python train.py --num_hidden_layers=13 --hidden_size=224 --n_experts=32 --experts_per_token=2 --d_expert=160 --d_shared_expert=0 --hidden_act="swiglu" --moe_layers=[0, 1, 2, 3, 4, 5, 6, 7, 8, 9, 10, 11, 12] --router_score="softmax" --normalize_top_k=true --routed_scale=1.0 --balance_loss=0.00896 --balance_bias=false --router_bias=true --init_std_router=0.0152 --lr_router=0.000753 --num_attention_heads=4 --num_key_value_heads=4 --head_dim=64 --vocab_size=4096 --norm="rmsnorm" --norm_place="out" --norm_eps=1e-06 --positions="rope" --rope_theta=10000.0 --rope_fraction=1.0 --qk_norm=true --attn_scale=0.125 --tie_word_embeddings=false --parallel_block=false --init="normal" --init_std_qkv=0.0484 --init_std_o=0.00888 --init_std_up=0.0484 --init_std_down=0.00671 --optimizer="soap_variant" --learning_rate=0.00209 --beta1=0.95 --beta2=0.95 --weight_decay=0.054 --lr_head=0.00646 --max_grad_norm=0.5 --warmup_steps=50 --schedule="wsd" --decay_fraction=0.841 --decay_shape="linear" --final_lr_fraction=0.0 --batch_tokens=[32768, 65536, 131072] --max_seq_len=1024 --doc_mask=true --z_loss=1e-05 --train_tokens=554900000 --max_steps=8587 --dataset="wikipedia_en"
Below are experts of layer 2 (counted from 0) of a mixture-of-experts language model. Rows are named router (the router's row for the expert), gate (a neuron's input weights, with its number), up (a neuron's input weights, with its number), down (a neuron's output weights, with its number) and show model dimensions 0-223. Each number is 500 + 40 x the weight over its row's rms, rounded and kept within 0 to 999. Numbers have three digits each.
After each expert's rows: a language model's description of what the expert responds to; "raises" lists some tokens whose logits its average output raises strongly, later layers aside. This comes from a sample of Wikipedia text that the model never trained on.

# expert 24
router:474577553559509532473488519519537480478526488476528528470510514528474459503510450489488575509508452377508405559508544547539461514430588531411598513590491483563468498448468478461520458511468508547475562460481460493461555478535538473549521584522532435550523487567507469509479415493435517543488511552482588509548460467536449567473490487464432466522417479525499524486515472476578397472503529602547498567485463446514492494523517477503572439534517516515500481500491433485445510521447485526494485449530511521463509482489522433530537524492492540494500507525526503496537484471434493550470516556471486468543514516556469477545501470449507448448579483498510493470454469573505498535499
gate1:482474500517487499507548504576555494519512418447548474481540525515462484562552465570508470566472519442459480483520590527422478525511560459479521472502526525540458479511539450501535476474515551549498474483467513525577556507493548493459485547540504491429510614477541462560439465559474517478608449534510556486478505468499549555485529564538476467505525579499454496510529519586472469547612463491562459476467498451470519560541508455521414534506566411515553540459522490492499578460533458441493526530498483483498517493526507433437467555520460580534527506473531494537445497546509524527503466543487506535463435511493573545521457525449481519475530527447504526445457539463518541469473
up1:505486489500510433445594501564583504471499493508484495523558503526479490520503520560553460543477456493504468558535570515396435430501565488422505403551502547550472480537531477511553491488533431550523514544493499569592506479441529467505514541497509467476538588509547444520357470493490431434533527556508529533471538490457529504537516466551481481483464497460478539568516588558533490464495440499528513505448535456474524544475489494518463512536535435569550573503477530485510557486532456437483486501479488522487498490536523482460521562484463507466510504465515481528419541552472446549576511538477518490521432561475509487488475453534460527458510514463509510459446490451507591472476
down1:567485482458454486530495522488475520514459537482470554526534446502522546469571486565457564465460541547496617491516594498536561463471569468429528517516510547556473468546465500546567468471408504581516530443507489519477507532402520538492492448495487495499523454497498534488486477473491451527485514526474493547516482517550549484507609514516548485466452414503516516563540446504489458492510471460480481475488521571654487518533515497500512472537492532519521545550501476503471437484508490453475489468512432434454563547520525528462482488522533500530497565492527470519504494511510541531537500486470530530505523527483511488525452482515536437540534523465442367507427467483553496387416
Hyphens and initial letters. Hyphens starting list lines or joining names and years, plus first letters of words, such as w in waiting.
raises: "ut", "atch", "ateg", "ertain", "ore", "or"

# expert 5
router:522500526454481507460506468443471471418433494512522517441509509464538486526507520560493526527504509507536457414537508522434481506465468453413458523502468508495517443560476486524478463528535544545577553527526520443483482422589531523587544477491527479480542499490462513508548519491536513506455496497488452530483464539431566421457486476497607483477440482561555490498503492450545462529525523479523529544510569597508543441512505470529476618514482540505422569539546529467492465436544437455496434538455504503446532519444511499544479500492530538491447552492486513514489470433486484566404559492532456488550505479524508499463462523513591525462540501495509453493489565470537426458585
gate0:569428472521478531553451435493503482459526511447528511445558526454516606433523502471379572523502494511522495440490559549501530504496499492440516484441497512444500471501515439484534444519474438531432526495570464498540466486487521506481561452436466524445497527463474538557390518541502518473413531545541554495489479501472486520480456492538469502490499471567418474498519463535514429464503485486454553541557462470507499544560499461554545459517550491463507562558461440502473434521528471563458552547472454542509493407482505469550466516519485523540545519498520450505500536533517535529605557455500475527551517496509516600539477537532470481475490552492505550462554478571506543517538
up0:518476461536534529575505470508455537507476485534442493443465498543612558423489493500441432544383456401472549533448536543478572512529468505503530518508531520450522509498548443519477465484471481542526505512503415520503516530487514516545481472492500484476525525582450644467479479497440540538460523501490515487518507485429484569512513452487476495499504449509498504446503529522477502527495515464475530514501534493549492568432543506515517503570518474470541542464483486495570538456520502514511561515480472437462487530489466520474462577507380520507528471508585522515434472427421525467528551496526523525555471519461484537506468493470564572561472587497517501459454513515593460555550
down0:494548432515468566477428531502557487438483488507540514519508486525530460490472476472506520461546500425458542519529554469592534488517450496465528480548512516491490515568547412450515422548536491464528538518507500521480512469541459499462484424429532443455463471477478520540419488578515477487466491446445525548489486489551524482533531536515385468563495470504483514518518476511604503440468499473515540549438403495460582473494543490486538518538468509484559500520540547540463486546578534553450541495504519476478622524515492469552506538498502475474439525536456545493498519526473507478527444530444552467492445584550439428482554526503476455482523495517420474538450556558500551526508
Foreign-name letter pieces. Capital letters and vowel fragments inside names and foreign words, as ' A', ' E', ' O', 'ou', 'é', 'de', also escaped symbols.
raises: "ll", "ff", "ld", "nd", "re", "ri"

# expert 7
router:505484535544548498444446406455458501540501575527509496518490496513479491509501485548559501507479555588547469456523531555503505540531516504407562510521518483496524544475541558491488495459525506384535469537523549553559552470490418518525411489477523548508463500486542580496511506494469493549484577500482513532569457515407491517545479458484613608430539457508539485482527487424512494498487481531455557514529517530478571479570572562463502469469496497552529501483493505504542499544488508556475514451517559479510571522455450513617516514461544546512476527538531563554524476480450486431468510514520490501490466505497451496500542477460526530440489437432503429528578512531504478519524
gate0:565504501526485508484450559457483469476486502485471473495528581452540451470490507469450426538512526549505507533429466477508517494425446504497479532503478540464551560514459493490548516505514521523480448434567545495595536501382538585496579494453526573512470529461447513511428436449471520379522490556481567415513443460540561524455549549430513499511509491497499485509547530478528523460547493470525563517492480555466488500445499488512508512502508456531454437473473542509467499536550521489537453514514461528589482447501479492398519452512525440512480517527495531461544451502513475521493468511413451457448520563495524429558499538439479517460552458530566455564474482520551503460526
up0:461485459499507496440455511496506560490546455517523552493493524519399523515500469495517522455496566526494526477530552474492498488609454497513466424482501469514417445420522478455499528493407499547447517476471493552467546502586480468522493469517544434508485476490567608492487496495581508526489558519489470520467547526471529489460494518536443510471511466519481531557437530600482506553458463505508485480549495498520512509581524526532517419506557576472552532494602465460530440456502445573528553474459541473438461532500542526509447507542528533505531467468535453524461526456532496456545534477508502579528499485514507509433565530571462420566446485456428565444530515464505519542498
down0:511546514498469550423508503535460509530457493534493494553461514491522543516458492555544415564493450491515501559513470549566455458460460503496534492507561527437450515482490544485463485505547521454485461523449513484582445564477489537485572481477528525448513495465551496532460433542601484431471501542479491447527513517477539496481520521545542551433449450457567553550557511468502537533501447445538569429526564521510430517542520445486538446578472430511514453455492542534513562535497472527499491541490562548440519510408454474509512455532589577511497527481463526493503530497497462508518547495471438509508466428497560515531482492505473473472469451595517549503564530436552522595494
Month names, colons, final -y. Month names before a year, colons and comma separators in tables and dates, and word-final y, such as "March 2004", "Normand-y", "burgund-y".
raises: "2", "1", "19", "ide", "12", "be"

# expert 31
router:506493476566490548470567487524466514518510503528562550490527476436432476536474570548523468509498557521428453490533499532493547447477477555432429503491466470565533453458537503431504520530483557473500533548500431419423526513441533494440561514521495477462508441465484507454496501471459512473498503518514494508492441574488486512448494525517465498472509481465553561544563525446479514447525507527502505493544509533549463487415500462533529522464493486563476481491503381462533515406451517554496610497509444490477526541520529508483489579414480433533454440518504521546609483473480482419522534513471508482492518483466514511479492454447484515457555443545502477428461439409572521538546
gate0:532538450504509397435506413481507530516490500528481529470529519405478551508503521547473580471603547428472510520492517519495555507425572479446487495506526545504473490459510512441472448470453575474493509510532520431538434503478461505428523553511526515505483478508544524550432474493412466440556492462540539462530488544439573471528488436507492490507510506473513530436498594485525465500535482492445587548482442551480549517526392497498551508508491504460467570522496522529417586479511481518524589541521490506514530525541459491498530532532506481464494457478508514561494476515538488440531411545495538509514524590476555545520475482485491436481513510467570457494510509488487533475396
up0:545515533442488573570490617482470389528550524469494399486470505461469498525535466489432468492480510465541464523521477446491528535548497539468539512517451442489500533525527431581586473538542432513592514492484535590431526519484490470512489517407472502486540547500443443457483515483581514530494504543508510550489502418523485444542503529519545517508501467495507509522458412576428544542508528478508450528474483457489498453502569490457450502536464469551512437458473504472563454552488545454489489531509547417493465472473538541507442426550487541484492535485533537468516568519428482540563582502478487469462504497524513476500468509513547524512506462494480573549515502494538475509581
down0:534508472544543529500501545578414502565513499594419542538538451518464526545512579483444528432605490542483438507441505532498564504484508497459470491509444479504567502500515487442584477535509524501530481422515523459483489496516521540491484552458513504552485495474454486446471430457539526472491480510549525578568433467496503529535532600501551504458504518527494444534400478586499480539449506455468551582483580470464524548428500534499478510534495505467584511508516504482498485513484484486466571450497498478505460533474463507499514536436426542461491533510465492428496527500466566470486565525450532454428487497492517563463452555475504567474560499564452498479534467561526525471477
Lowercase word beginnings. Lowercase first letters of words after hyphens, parentheses or quotes, plus the ed piece, such as e-ast, b-oundary, College-ed-ucated.
raises: "al", "ut", "ad", "or", "ailed", "ur"

# expert 19
router:556550507471421533503516551492459504543508502522523513484497458436529459464460464511531542482494527514494583539528521555490497450528471390469478557514426458522492519540493493458463482517427560494462479545554553464508525385513506466421510521535524409538399566548519473547513494502577476528484458548475434511509426470481497435535530501446533435473515477556487503487545546552515450536446462435498383525552445581554462490488546555512528452444517465460541457476479418527442561507494527537505511507407502480494486470501478469489483434430539492489458488406459502481494532471486476484499524509484475564536494510533505487437465520457459546536557502501530498468500455496492464508480
gate2:419514465505455501561490510485441509520519543453527477488466546538503488531460525537485544460564498474484479469497488482499453453539495544554545489478495480511462470518511500465511542468463467505635493494445436544471509470451519468488549472499537480475487517504527504534543486502427518502484522453560534430561476491499482502532512552484503573487576493568478480532473451578484385499488519479495462449545496505500476462470485453517493503553540443560505434435486423445503468521505478578565469521518483514542473408538569592461487467477473495474508482410517517439476503461583552465490585491577524469546467479564433519483537524445410500457522515479526493543564541428440464453559
up2:459513515455458561548513558532411493498516542469501518546478517575537512514477474502561475437495526464459535539532485497513500475543511496491465491557460463526439506496488494476529466427442478538558502508499464497510524440468507514550534440513520484447490493507465500550514449472408527536546532490533520463566493476466508483549555556462482518545554495595490524550462405582477398465516472455473411501499482541543466509455485451519495470524489424497573463538519533475483460495484517528562470530452414495540481504529612573434489517482506533471424476462535469475484476458568550525496532563573499524492462491511453452526535467450446504517471562498561447533583496442490401489461
down2:481507542496563560474493425483519446392451469530494541486546539490530473489424547502538437437402545500600513532513525528406579554473479498427509513458483543512490432484469480486477497508472489473443493529525497497493438450489462514485518560510452490486580497448536533557531528518494539540522473542512501520435505504524512494518497487523501489554514482441472587506480437495512548497428440429551513573485497469541426497545533550490497521445505522466515444514463572499410544529468460473496508510495517501433474576525490506505531508517533444540406565483509458464557478509548479503528493543563439463522537494535527433581470485499523506529529546535478450489554563567426506558499
Table bars, number spacing. Separators and spaces before numbers: table pipes, opening parentheses, en dashes, semicolons, spaces before measurements, such as "It is 1.59 m", "(1997)".
raises: "1", "ide", "100", "2"